Below are experts of layer 2 (counted from 0) of a mixture-of-experts language model. Rows are named router (the router's row for the expert), gate (a neuron's input weights, with its number), up (a neuron's input weights, with its number) and show model dimensions 0-255. Each number is 500 + 50 x the weight over its row's rms, rounded and kept within 0 to 999. Numbers have three digits each.
Before each expert's rows: "comes after" lists some tokens at least twice as common just before its tokens as in all text; "gets" lists some tokens that make up at least twice as much of what it gets as of all text. This comes from a sample of Wikipedia text that the model never trained on. Tokens count by the router's weight.

# expert 14
comes after: " ", " (", "-", " \"", ":", ")"
gets: " in", "\n", " (", " In", " A", " \""
router:423475562431489564562451551510565518528579469470553550409442580517429548561537437554460408448513549426511454524513570509569434463499589533481471569519554592450472476461559450495512471490539555523455595493516487566494524466542468479540413559507600452534488450530553530468544490445563478595470446465441479512553517470516495499452555523474483542571461543528457528563564404583431474489420410525515545532543424519547491503473477605496603479455485454463436546627577532427503470457568440514427530536426406536518520440427540503541425555545542550450480412547571478455480471483537565511519516524413519450465494467500516405551553451557423532524474565475452547444547568498496454480455427442445444552419460442549532521449480588509437480505450431444568457546445482562543533558528565
gate6:592501518393529504439518471358483450525536439488445437508490511506424468569469507522482462509429531468496521527531456509472551520527539486484527505521468522424452503473479371567542511540468502561456553480585572406367537515498526522560465456507554446467524549564580424373574378499428486486373453512460355471459528519396518518553486513561451540595457498441457478462526496450620539476576430516557468536521515504461440526518456486480513402537517539502544567482519583572429482450410497482581499523548571552518410468510524466482483426474487453473511456490475483526409569537472430590516492542553505441508589498533469508582531480516470535480564520491492410510463467461418409526453500472564569468501539501461524478511524427474488547444448462601489528498512449463482545526619576
up6:420596528411521490470554557492482455458549477490498473492471576487502442566608460529440494539511432499412508512451517489549529454592538509509491543652470509496509523546481446481516473559470427485506562505433422564489453591509507531514433471364529457483593557532513508535513518532458502538453413435563522485417622538442455400514459493452537572495498513548439560519528560492548536512520531605494467594513486535423392459582485543505509447451435457474565528478515506506427524462446485496549459634531488504401445436609508476535488498558483473513495458428498514530497493519485577406467537406511458492480529468438518494401539511556463499524528454408466474459535493407550466509443468610365421466486526453495475503581419453529511555508554434505560527449627511443508510512499543
gate7:566438564454585597469618436479489483578512519501559528457496534441404552556512474656494450475465517540471543385543536493543480422449493488521481494529503562538549472433516497579453556550499517555485502603457451548512580494581543491500428544460504474516515508502389483439532496522478411513436493462462506522452566559455512551485530420428545536443499561514484534602551561518473501426486488536524565559580543531526477436478516535582546521537537457491428485549598563625545452453516558581480458508422459393420434516437446563490532459529526475528428491457568473507442573517541517559482448440453494493540535490537595450512437433504457555504530451411508466406493413413483524520517434510477433535599409466489452565524500574518515480496429511392464450524494431453468512518546542
up7:449522502487551463503486547462514532592534498555504545489626540417553554453373511545536480464511499472480520474442549451501610474538525462459482561521514476568469443527506475479544503536533462505478548493461554467513556459514438531480493491444560508516466426508454475354456399443439467460451417484446462446461451514482434475500513481447454456573522552433436577526540552488485554407539449554533513520536432493452544395412465553534456518508536492431531493538450590530445530588421520566532491583470586497519409540504520511547510472470609485509434421452493475569551518542472543516520437486465488525544467513453515366482469522513436432463437521549460436424508452383600457471465412540468447519547526422400465629462543542557550563464385501523539459459482501528556630564493493
gate8:490524613540433497503589601507485468459488516531500481531489531416533499522564493554527483392547546467601532515547623558585503471484515553554524505525473522415522497501485425483501427436474512435484523560580407551447461557541477462462462480398531444602419533488499545513498510584470518487489483560514531580522546486525519580461425435385488491477552530512527495560485497477452541502319479514462536509563506523526492415471520599505569592496540446508496567546464526528454547459471614502515499521520431576423458551458473597523431477453626524497532474500569502498520446494493535464523532426439518460510562565458555427463472395473461481487513558437506475451545375487496522479568573496474486517474501433516535553499510534455504470594493442400662528450478522478557497515541587
up8:572452425499557505506491484593514580524468570506544484510500494493499507505490440474538509495510495479394577494426480442479519535446486513525529472574503409537459560498456414432506637448432520595528530441419490549482522556523564482584515387524544492463528430540514556483489534483493378463467562431507429445419560480506447474552547492601585609499456528461425519438516577594601402467549525501483398438516559515419465476486540513577573491499521524455483476476433509533527511558597457413563528582469542514534568506542380451440453496482545470503528527500454514486478540411556458630546433615495523557468532530459416508509489464604570493543407403511466480491480488483466480501416486502530473407485484483502466435503436518612535511501503522543459500532486452481462484494489411
gate9:479420520527496540543485467414516458494496569505530487437453481410413481514489489520535517517475453484518457520487554546512439473537534415543537520494492496493573607391494552452409534453604432606473515575568522490418518483496416542483493482489517449593586511451492507452614539457471463545547504598394511558508485544499503447485473482525446509491545540512520523430498577481446579489465370498534523481578460466501551449473499433523507502456445479447453420606417501556390456471503567529517490486521424549492543507425495472520369478495457559463427472488488507522547543560707496510535470528481446522418511495489572507487584502465440470449509581478575478415400596493453521515557474546512404561521437493432466584619509539562524543494465488557504473474541552538459503462454506
up9:513537476522546566456394529500501585396492457518548464558509503403533520495353442482576519510429519562504388548531574534533513536507503394405554505417505510524515484508513544487463451560532523515459433481539415540497471571510442510528450486466554544383494529476452505571583457555438509476491467443535536500502590539494426493433415522527545424435495510462452568458509588615458571520508437484554563460438579519519488512537503508492494482552476514518540522453517492524442533581602492443541546560485447463491519438563544535488596594466522502485517538427462529517519518558475465506551493538623447453501500529473572481510431499497432604477509454514516531613544590649389487487458513566537557474465512611463511538510492482470593565487410468514530491501513419545468568476583449
gate10:415505467552430494481478542513502424426583523461482484464609549586565463489503621456615486527447507533485525475535420401464488552525529508426398488521517506490495568452477455499534485494523506490458533512476486512582517465495511515550433468415450570541531496528542528526525512479647619487573498500486482588441456430442455501451472409597497405508493430522502483528515374546534476554425526538478520490496460440483483517470435554592534488502646461488492491609452485438601531461531451489462454534521510454522414487579495514456444506625469560506562514444469525474560518518491479530479441445506432511482514480508537464546568547509535509557529458504485391491509439500492485469581421562497549385540443464482498534514490503566549465437505475552492516435535461477623431579634411
up10:405546502462594578453528509583520434493416516513461631440493469498495523487429445527484487496637468485468450557525430464558496514478488513481525559603448549469459459437473592450459532533456543517505539427561501465548503449486498555483433468474424520497520429405490502600518565521580529436479566534576406427463409414494460485501507541507458581601501543378526453501481564397433561468518535449540548502442557534492445482360532552488454444548495557472452565487538548468470534491419456451495525444515578450551395448482551520492488414459501423454530441495592449488488472454563480530449542570510519513469520463526479508541532431533470503444504509477473625396507510498546538472526513536429525575486471512484490338439483470476498483482519499449481529470449573487396521441503457
gate11:488489601538525536519616394526600447543520522528544443562502492460451525496506510611540466516517467390517471517431394561521425464494426515502561515518501454428516452478543447474610465390522486466489507428446509488459537503552545460467385528429491555564466413435522581439511478494451442510543482528554481503537515475539496418462531488557505589582398547522425512472460539492467500416511498440571600433558512385576482517444505508563524504532399516469573502511518501573492415518459523524547480476477505474506573568486465523539519495540491556407408470497471467525480571498480506485468569488573585405489495447459495502524538541526527540433447434453578520426553467513597438487518413557532406581417488472467480578368447456552532527490451546462529444493551435532446565512521458
up11:577501503513378518515443544522383579495471493516613514448480418435450541566488507488471517442526531470387507496502525483478527545543559500484474451505525513496554467568443394570535505496500487471496542561492529452505482511520469503469512397506480407486486583538482523544481475574527476472446424485568447553547607562497509488419453529449464392483522609472496461588429488569556479520525536483445475452485346539442441433508502543419611486400536472444491564494627520439593528459594502569440500439507447593555487522537442495513492436476446497518550550540496545533368430478479431412503478555482484483511493500510484474457547486500465552430434551543543499488441538495450436535547514555573542458527459451521531443529488515449462496601581482418544586621485540522441463446506543
gate12:370478488507425487454580539387570592490471445467510455531499525501533492502472610555511416506585534530541496503462480484544505493633509495490479610505513546497487469519528549536507553566534465510506491563644478499460513443518542454547593489422569560537570523498450539541546540540575513530516456508551554426483426511524557452530463444496433521554516471477453435480465499497413457416433558556455471488557476571373467504453521593524480585538490493482494497478554562468484449514471484488508486588500484458478483410575363505471508454516433478525515537471574531565514514461443488532596502496496458483516545612465536463481543551528450579410433476597481411530542409404371576500513428485449525435502495456629481565468476454531531563480501545499529447444560485488504606494508530
up12:489491428548492543447446519509569641473486550495508394532588547504439530492519559441459483537623583527522516522476524446516510538552475563432480559504505437518463369412454627440514468625550507466515541479508354496489532491493481480530486568499520442455526540492500463557544466477578440532470433409602514506491407502538535494472408543443503543547532454584459539572455502575412416475498511454468492583521509519530565485537510553546504428508451382538538535529545517454479474535434528516534522601544508531484384474495468625433486515504497428491492456557529499525550523512491476529554562524530457519434449470489537547518513476564522461512463486576378466518579514486428537496468498428477475677581483444590479496450518479470514466489413476500533463502554495477438515438431519
gate13:540510516425493498498457506431530601546574387491456433513484519509501404522440498481506422445520463444570520522461498418450377494414478481471524538418434468467474467476484447549503492635475486501583504492510439573404491417533491453488482443454559467583481515426489459516514504523442506523439497509586536539438521476484435522533505358569493543565460505498512596514517606520484491535443515441445368534452484546551516507489394550512490625420515482557452461544542501410455403506521486486516443508463476409512602509464470463606397532412437540493451429509533498502552511504420474491580466521471505451464470542457565544558477477528457528560499494488530576530495392529487490536465479513461440485546472493515481572565598558622558448492433435517468537486575492498581467577499466
up13:514493579388629461499526396504515448442511477628466512501477474389480525470543462497497513383437564594466521459632590525581544573484538503551534447453432438523605464533562514530440509473508526547486429526629442506481513514439523499487480510441525519560529510519444529500501481428497500549536527472564440546496535575473521520513509616431479526429439466514415465554398539507503520512507516553484431514482490490483533494432480486596494541474550538537546386478464475566497524486504477416520552472522503531486401543527567526576582524630480422530521547437440524466467459550574513429493495513564502533509505528542422448543517528471547500553549451431512576473497499571484480493482592431475521452395477527550464448612517481489482517538554603500483523477463418519501355500556445

# expert 15
comes after: " ", "\n", ",", ".", " (", " re"
gets: "\n", "==", " The", " 0", "ri", " he"
router:472460583458460520573460521566516504548545487447542588438445529519462493531574423582441414451538504452522475496485571521536476448515555526457488542548554522515492472470535480488523455434595531546462613497488446579534497472552423466574387562522562487549489430548496540498558545464571450563476449483462466546575499451536468515449545557514485533536458562584441517576592388512471474474451400515555575553531423445521499485460460583512566475456506456469446561646546588416529446469502455490443592548461426541486544424476544485569439571553546536409456428566511532477489484459567535475530531507433528430444521459513545413523580457531451527523473559436408573427534596469548486512519428473500392529437483413566527497477491565519474476502472471505519429534467500534488562567547556
gate8:622543536575572479516576505477528519500499554508437523565537462473499491489421432541449450474525452545502585490441462486480538609520481524615571476569498477483551454557480494535513462460525498407478620444454459595414524521526479439475494509410558490484472595501581471486605581544457526477548496467525481521471496471492557543475508395505560463452513486437495442498526457493426430485440500604520480524531583583517542468477483509564563600560451448542549467542470534562373476534527514458462483540505468446540501444487516561497450571558472470532517589455553440458553445554537538461545476438435471548442514591453635482550448458489539423469412507462444497507475560467485452567569476552534435507549489565416402553580509514533426571506397490490495522448451493518523531570597406
up8:447539470484467489446522451502475514405536444481404564481470577629445505520484465509523556517421429552567560511494478521591423533533498475463498479556365561472499576539516485565532441410536482460468578552478417493500452489506419447556528433465411485368517405454583466540531470514555520535546465544441484469553409538387580526436526479514418544408489537437450552469510536558534578495480451554516453449500487471422568521460487508511515422575515491479515499469524448501419541486507511468480563491486382360489605530504514486509427567519499588551490479487522582451437480471456515532471466515562492419466586559597427597523488601486529484526496513497529515486444560460383416462539460544492579475440464518475447472470478477436470509517498506490428548498496535507502382517559494
gate9:501485553497515419498494444559486547446462451524466651541432432535515433632428424503469477454467534571566575563482618535517469454537513378474562500522455512543528483412464512462489448464517456522524581479481392380432527492546567505468424548516423523502490424553537527462519458445517507555460457501503550524480483471478466481438518585594521447513528456469480447416577470527485393470520446511547460587479548566499496531527508458599449579423564533421466553541447526534490506487502484416465529494501453494451418481578492503484483512615424537489533565515550486528476503554554490516471507577507474483454510474437467470567513425424442511523564480528529576622507499450414517513427466537506482609478478385548536533459510567578579486524474607541491472572457501491465502456554397
up9:463500554508478549555575497604534596513513428488546440525528487543553497547519393476519474519536468465436548483435528539471421457533496393498502496469638536558558460497519424512516447499551459508494468447472549500468489429498481516451426557524468552438424489534537454443519573567526510613506537572378527513511461447445512420532511489500524471506517528517477579529389568535324574472509530464507496450473546444489449652442524543514514608442517507553426487485483497590463498483540527492522474497526500450500499582537506626491503588516458534479572582606572477562530447473468513446568470461489525578472478480525520532480537413513527492534459509456430494480558476506466582452452528420319492519478532498567459498536460453519530476605446468523623467558493521484487580500473529
gate10:397454508521425576559524590517413592520451486525611522517466451458560532537448479506544393565605464383501465490520536484471509493436519573470501498541436429531549538447592428502479476477543521570558544411616439476479519513540417437425523448559456478565475467472397462451548569468533394452478484444472550487554516543538572547556455487441470571555495471560447518511591547500474552537432524550491479423540553435499428522486449440482498567540497559492557507553460555473538511450530546432504480482524508475452564573509509488540423529373490555516515457559422464475496514536482505509529429576444560480459571559492428509521647486477493505477564472488475521515483537441415515496605377491557575562481516494540545561518444496523430492469536525442485409557473548559509530553574506
up10:611527512399476481579597415488513459396510513497606514429539494493461468524392544521434587388468566506420462589490554487511422540574485553406561493611527540547478640484497445477509489441459490461502454576509506500505444381512463530553487522425531478528499566477555557546586464545502526511533540557477471457408497501553473462402432472490553489470514499393536680374600483497518583533558502484482496513423442575507497530517426546513488539454452478443482536553503489487490578531560463577489422413510483443516498455575454473427504573509556478494526511524540448549505504510534496503476551555530402431439447481519569483457501531476483552497492613552530486492453449555490439462463542584422528426478504481460505471447491565490480479482497432456523512516556514464534529537487471
gate11:459478483532522523472515494578473534594531506513404613514534483459480460485522442486486475457480489502622512504536472533474553402586472567510432550507387505475503446543495638503458541428531462560521475496558509562507526403510440462531564474492604507469487535517526467440530520542495441439448487476508413558423543478583650488498527536470518460711494452494534397471571414510508504523481447492517510508562478518454457538471540474549534510493411481524550520543509592399505497539484464473483530420518492556555475414450549596487541500454555491506424499478432511482556500459454489470458490563618439542516496599629575520477520528539523411448537461530558425443514459545542521590534515470490444542525516479428587389436558542513476465498526454444458454549529488528564555491467473
up11:436479523531536508447652555545483492496496603478503564529497521587469511488495528511538479421379517535547446291507535522515424483492491483478504551450509471440632477514521514394566472391481544517453480467434553592547469442509481498511524584390490478453475599509467477578505529538498582470536439536454561498471509471509481455412506526515571394440525473531490516482501542513459450535459453503468453416455434375442411558519468487572469507561533507536510374532484464446475491478557607539506592444508503489491598496508469558528519540445543557467508543480515496526456484458468471520537453463517466427523446414462428469485471480471523499495450529511564464538599498445475490545518498556532425479540502449488454483403575566554435519477483473454612461404533555468584506490568439
gate12:496482477435493530529453500505471502519577519503434460542509545485547530531576563492479454397494428517430435527545467495550479546464518490394419418471573538419540455446571444495461525404501429614531581480465524578530477498515676499516511639491493474530440462591443620462544527357552476458542526549455560441626463461534516448483546592497446559501453497567482520454475542475495503516454411487468480538572395485456564513504603471507538440505546465498532529566461514524542432461445476528517476538482487506488511422416576460571570504573514530487484386484551444471509571595564483435547476544511553505470496482555598468544481530510388526525522518518538460476550493516477509520501527544599492553527514533492467627497491437516447424516510516545553456539503476506575580515485432
up12:527517453502485491458522512446463453588552501490563468504524447544485379439526463496485457510519537511562535523483479549424553556458500512505480610552523501462555469526555512597490563463454522641534593416498413502594550471519546433485483531576472431522488462502468508548549507486586416513451584519517552535506469446460550481530477508437496481528483496579562430473492564403540507520397475461463446469448444499383496516497591518501388468503542603521507500574389542489583531483423563528517549606527547597444431481451534509535504498482491402514439439511544464498550494463500519476476505493407532463556560478549630405426498495420440435596561507503532420463516555487510515473519554489607533554553523535394512463550493369480476484453558499552467519463507569425510479409519520
gate13:478471482511525457488407507498465525463479565532553475479496465510436505553580518461493564495478580404559467590519611490526424599400574533418509484569487549539486552450527454456536492474557531570449464511405439510386489463545532530470486457437469443524500499513553483509445449500462473493539539511599470452557515603422621536476556491497352455473475548494513547547581499541509429437476482512543545553559443487490502563454415490539573531458452444449494595517463471470513487484485459492501485512505560638484514557551434475496562429433524548519518514477430500512647501437499480611551598502518547426453586526442532561536483463547557558538442494491491488497439545443560374498518539463428457507496541560561498547445463498533546523482446527475524467522470515553425458616628485
up13:578486556410474513497504504515399405430405450462549420517533472492545441444467511476469494413563509452527539530455642503529460493473428579434541438493480515598463452524551444518617566481490516478524514497464399478433491496565617515403488429500456547482525506506519456559449413534524514430481466514564502533422479605530471532494558570500436468484508542480466476553487482574463556504535524457571452547423513510454496537565425591439383524438523423443464556592508508469582525558398427531473384497555606595464479512574486450522513446492504517521538520516507480479537599570458497477499540457506535498426527489416582469499483385472516539514470400496487501527509525446516527540518453456490475514542570574576508508476509452558438504565420534488397503444503448526472433471570479
gate14:490449480473503547527516550490507479604501621507518506547514601515467451506500509560575460425485502482591538501480528526495446504470578514466470504448568458585535560532515494464418502543524487504486590431489468541451461445504558536498572458470514435424476511483490501538454593514550503602537468513506471459507532510528407508538573571477458468471502484513551574409591443525550588555510367532536511498424497469500510429520518556478508495511452488546445490557494468527505512462569465586445523462496480458442477464347419477450493462422489464522471483372457459457528432588460514524392468472380519508480492430543560438450593563511486499500553519493528493553543594427625566512435551530560438573492487397526455498499536466573513561481434398554588512446498572534588412473391511
up14:506495510430471502564582498589569392487579496470478504489446513494549521547537496508443481430502483471456439455511496489525418543496472531425546495547508438475631499524505539501561472431486511482525545434469471577560454338461555513517417582439522392460475468501515565548444466509417485464441498601507543493469530491625496534609528477490417609596454553427500553517478462477346447482480481505506591469527515472513555568552488556471511477434389447512427519524455553464485469508537506490515487474487620455515470522522488435531522526461560505499580551574442474547562509485629516516482494475428484479512509441430572488518452427462545479452465518518520553502465554537506501539528548530491447410512564541495428610507477381505561575508496588492604501509476517467616533562466466
gate15:456471473602415494516422482537502514478473502524493565568484440593441503421584494491422411553461516503519494400529562487506550478541553521549478480466482487516541446506490504480432498459551435550455514500403508448533466512496562452437430527471477525378544415549473585567493510490441453533488474461464490461461514448529472491464484523457469510427511534484443547578540533495482549523510661523483476435445525516549565533502466548564468459582564428489491563654458495462585593481489512576506497403487505488530475436529516579498498489455528476525508578527671573541446586476583530520498614518430504529504409467515526485498494605479567468519606521493439497452553516563463547464563585527622440523461502484451495425526432508492523462518420393481505506531580410450445564494483472
up15:534496477437500396473467530481523570468481455522521561502539510470498469551472461524584491428516447485507516522474447486453499583512435550615538495468501487532389514453489548481484592545576516471531479489554448552500470499486538525414535542548500504543514581475441449375550530478604512472559547526493489563552448525461494451474566473530537519580550467447497492519468477483534490516395449529526506519595438610443435496557524513584490358461565585442562525489454436594398482578454559588450464448537601534450575568500486603496515484490461443488458500596483449485612427505469442488558425450507501515540529519508555589372470512514499473454472502535546468383458394500442539558573524473432471444559533437543418522426572442460511476528531547489462478554433572512444447466482485

# expert 11
comes after: "s", "n", "er", "d", " S", "en"
gets: "d", "al", "g", "th", "t", "er"
router:409409539459487594537468591571578504517547467437519513473404512524445492557534459589514432508535493410549509512440530571506497482487553518492473552473487504496408525435520518495465468447588492499428523477577451574553538437585472468508514458595623490518501458590494579413533544504579434531445499425498441529551458469501480583502460522432519529521443579538460563551492446542513465470466495517553543496537452444575487498440453537542530397458527434496458536507546520501523459411497486503448585550420428485586539423464517485633433492496560552416361427550501542442474469477520582546477531551481506460447593452546577462549548454588438580495461486459540594427494511486525461502482444468504498537471395430579580507425472532478442447532544491454501469541489437533534551541563515
gate5:546479520427492546473558490525569574578488434508543529567501415552522461526470585569495508416486497471496527412531584534548481511395446477550504498535447495486455505534536485540564480468531523443486545421569475571530554461524514489512451548511517470535523408464563480545443517466632518587494528500473491561511509433408486555534443470618446515543448517466497446520509495516525499509378444443532559527550616491544553535543359489532559503519558541559490588491456538532589405454521450441532497520496558495508589585427525474543527445517377500527565471557477518487335415433496568574527491485472503491386460547634433416544449465487471568527536439492492453483483482383532513427545460572509498474473527475565536435494523431428439529449505491516552463463482490545512505505556439
up5:559540646449546513371560490544537514470549485493519442560541440553502551498561514506562546550522506489489466450486535529505482520464532454517573463440446459503560500454504472503443412399402581525454462435614567474532405467555466490374587490559515571460462429485529567519450532487500448536460556482483452540514460512474467525505554557519494485530539525511537524546497539556511481572454499458587560517447496500528451659499409444527541517477538493442525596447407511555538484437539471512535573482493536454534576515476424563473499361536583510531526493484497476518491597454509497471445444456514454467444515406538434509436440472451581495545598515543481517468514435490501471398554540505462509480553640540426480551404434363417480467482422538470486478516521463522460560521488484
gate6:524565424564483594397526608487577480554526517420561443493507462488534547632549447510475524535450511515522465573460397538482485520422501511513430486543514514426427497482599470516571510527391521596450471498599540597465488488530484512539431440474591463489436474555527373438427429456475568502407534443516441472540506545539458493509452466497455563525556476518537560436518528501550482473481426441477574546441517418448516422492556477541531503559455532429492494499461480559433504491532469489479495501465420500453511508500524501513532472498599492577453374507438375469580479542556471516496537474475450512460569514467491467403553557471373572473486479514453474501417436404564570528497375436526530472520395558516440511465452512528421481490533509423476492442522445523535524487443499
up6:498575498440536571498425474498490412481578486457562424462541562453453571481508478470559531546458528451501445465476511552593475489517475480394542544478538467453479478446471422472457472521487446506530550556463471488572511419427383495581614502499546529516428525443473433449540422519465533478543408516460460551479556517492485508497574495548505561536471462443478507408471470431424449554524450566454516516479384532540370521499546489503535528548437421516570477415455413517484457565567530580543321520493569438462538440460546456441431517561538453449522432483482513539510502437513562515537469348460432507486479529483437579489481524512552599539426593504469455455551556497456579488473561576486487630477495454524429501472480575470545489480531399525520534488492479440455491495516522
gate7:545497547487494557498541416491481449532508581469506508486421497472505517587498430503524508526552554459472464526480608499486515476501476457480544420551518496586478584493515496499562552407566382498584500610513422498492508515513441512578471467556496509639521474403443449535412561542619485563485453490557510423502515559462422534538497438388519466546467540532360484526422424469594426558538554445529537441503484495523561463465483542516511456583498543519514490534642536525482513457527523545542445516475502512460462491548521520490492417413523491483443475597425589464491460512537539464627466544500554452451536532526490460485469440453481513490528424517499458522499419592642529488563527540548515556549488567528528503612476522531500636505600465584446495486505583497479457538482492
up7:403453435534493512547547461430466522533489595504432526450563353523492462576524531504498480457440573475537449506366523469512430468494532512489461501459532539488535451415488479522468460484503536471545556600607607640535532560346493481491566483514478481548600471423517527568508466505492498457444480544562482483488412541500549571462588518462506591616510544427525435527500494542484403496506454453494517474536506575498435570541577418626470528580503481467567517471546516554503490501470527494468590448465541468593489477478529455557483532462512506454516500502579525482441566491500411339399524589475447494478502513445510522459445489534431575499490468508548392469570468440491526530539547509529455616469481508528455570457412488514508514538519536458483482474463475480559428519493509
gate8:549483438395496631543467522617566544518455588510515429446420563562426517526541549531485431455565394518482484518478556495497559459433621488506473441462593521506482516402524506499561424562529565453535504491465504530509494472549487556482520503531546525508424402508494469469614455464587504539448540442501496491491422544527499502484415520453535457533485488631463468547511585529559428498500429497440476455557529426477604518554443476524476510515503428516473468500467492549453515541467456478526508547469506449598450460563519468550456433408496513499426523521514529506505441480487484484472432451529625531452498439468497505548519420489506527465552430496512577459447512529554466452538500557527447588580571432522563381525547388466417416518574440497534546544515535515450375471605460
up8:546477509548483443504513503484405510476523514541510506506489364426618469421506517501455532469421509531539490398582447516508504491503428523540463482412485512431463366433534499481532544591510485596544490509531491509400572492545388427497434492505491434412467549501509447516517441492520486432509498553607491614443469396492542461540467537630569454485490381590517509450513519552499532533488509565530492576510492450426545551482455532597540530518492477541413525603516496489466467455464469516392490555542444517542545492483489517485496494500529489432435481502527445561472478492569484532585487475497538549481463448386493430425428573526496355520435460497472540340539500445534442481504485430476470518533530429505432546452618487535544504512487534418478499517456510467546495463504409
gate9:413430555449546513538505557487386544551444539426457555484518463585522382460500533582405486554563513496640522520501530492453454484483491413540467512540410433417472442450546488479495487528528490490472524543550573498474557534503462445522462509595518583455490533512502504485527464497517513483530523514394493470530498459567437490500548581577456455530435491568527494452444515468583442472521453407499591562553490631542575569494515508428557455487506412495543541513483565512448469381546382465430497561431454472478489605503519462435497560566414491524509480483445471503576569478438536496448545502528497505540646529528463513522452418448551488500515475420616652439500504530607529475438480387515429467506527485492493551557550462520475459487452471491505500478472483526541496488459562
up9:482442507586432435513385519494495597495550492458481468464530500531533452570504459452550544491408476557442453489516612533548555516497560573441499569447516536508579465505520498466543554496531594484500476533466523457551535478511463556496486525448488559482491483594547479474518572477465489552516441541616438469493615455568487466464448439509417532511380493509429568555577571473445422443551497534474410461447516490684495608528573493465472550576498561494536579552504467538543556472422526527452460408457575501531551449479468575484561470464523468461493445494574438542469430422457523446461464486468369510460420449456486423496536513521545588463559502459490562535496471497483487534467489466442467447459665491488480568613482506508557550498412500500475439540484533465469444500523504
gate10:576533562560398509552635494527542498480467461453473455492445481485418528576497520495464438441515498402467463524454506536455407589453432548393457515492519450554478468413517486450547433540604536413508562536436462493587533622514486481540482572528471522469500512508513494441435448488501566469447585430442529538515437533517470597515467543543504512545493558542443519525535565483407404485450534545548516546533460456520499516438380554503509597554491463523456629537492554475457497480465480554500540505513579508371479606442532441509432500489615522544540504470503533454549532496532537488528496495579474488485540469501580492506504402507530361454520404440438593484515549416428545529596489481451520546498405451477468506515578487424523506502480506577519451458521553474493496425507437
up10:532536525527477518562550551472463404565343412466528570478440483497518446441566525474526487550534520559495521496672463494478551538509551549449526523539446508521454460529460550456502480476503489551511507512587450501488499443556536534577478489575528642503572595600507434636519489465546560524468544458478522513590471504521516526513544485505568632510455555413529554512447446531592569566553489501426480432485477504544455542451485444444512473494641434475501505486540524479335530546516455459514477465561427501467451481487455506531499573465462539467571490491523544480494496476461512542466569571491399400521492538438465505512417510533566576494572520450446505536517501509519564555461421571483483515445403415570476484409534516498593450474431480526529564514518436515460455461550463
gate11:439426468515480573450518473534468469566419502485484489501543550473510429459514467558574596534498496516564505541447482596518534499494510540490478501591500501462536522442435535500538476592480488539550468530511436524472475530543498463513481498515528522482445524531392534467453421517381495531531527446532463600488449480510414499520402484459459496591417507475576520428511437421620472375487544382529543426509412539532488447499510504581494591426561557543513515603455470522453437400453393460528493507413549449511512448427491477529598488420360571524444444524491588466485514466542495536525460442536521481543531524562491522503465511489586585427460549430456476424523527434536477414427542442528518582552547446575494572487436502507482506566506539415487454510483534522575493402541580
up11:506444472514503488510481490481485478501554408465446469532475432527527542507511549446519511416429457481536508611541504536553522563458428509455507495508506474580443442554526496568531504512448455489480453450533399536450477425514580463537515487476636604506603430581598457506517467466485502524512538528503464560465532521635393551470538521571474568473437524468632442588502452499494443420507520400543529489515562523491486477551516524584501412538539487560480505462413415498484499403585473481469550462450541462525642481455516437523536490490509458495412528407474434493528582501522520583529458512507569529494495553464440488462454474507524573543451500478475551344419525549498448502475485513494489399526510536494584612451441477471445561502543444529532512656517456520532569494422517
gate12:523479478474485464503551464560435454495534400448541434553441530531493441535610418503429482528569541480527488484498446543570472574514491616521501540520441489512480413542549536515531490460483435513408456600488447578480493468537567464542459529590543497580528401532614538511430529493475530478474600585519437562479516500523498571485467453522379432464529498504531560521487432556464489414539452444414495419460476481501541491455509541472533469574584620542555506579517488479471478514544492463495471579457543470456482546502536547523442504430546496484471449477484507357537497563559419498469518468576508417492516527469380537463407396456464379612520538589487519485453519550486568466442540543443472544514497487571540512403443503523518458527529453507471493597495537538541479557617430
up12:491526461514498461493410411488583544560541490493514517478504547499560465340443428536574499608461455375558518520522507517537479546481486522538498390420495401528506579556522535527509503541553587635457454518457438478621492500452504501464544556581558421493567526479486496489477574511469511450585526463411452462475507582450515527485466450507508493431515582445550445465513435434430470496504510562503605429349540462572463521473469511463505453555460382582487503484489504470525536551452432513476593457469509537527485492499511415484472527436516472506414478594456472427572467478491421546467539523481520456477623480469536516435493561584467509475471535478545630455508562391489556534595540560519536469486423463557488515580543515498554429465484501497506572488504529490467544478491499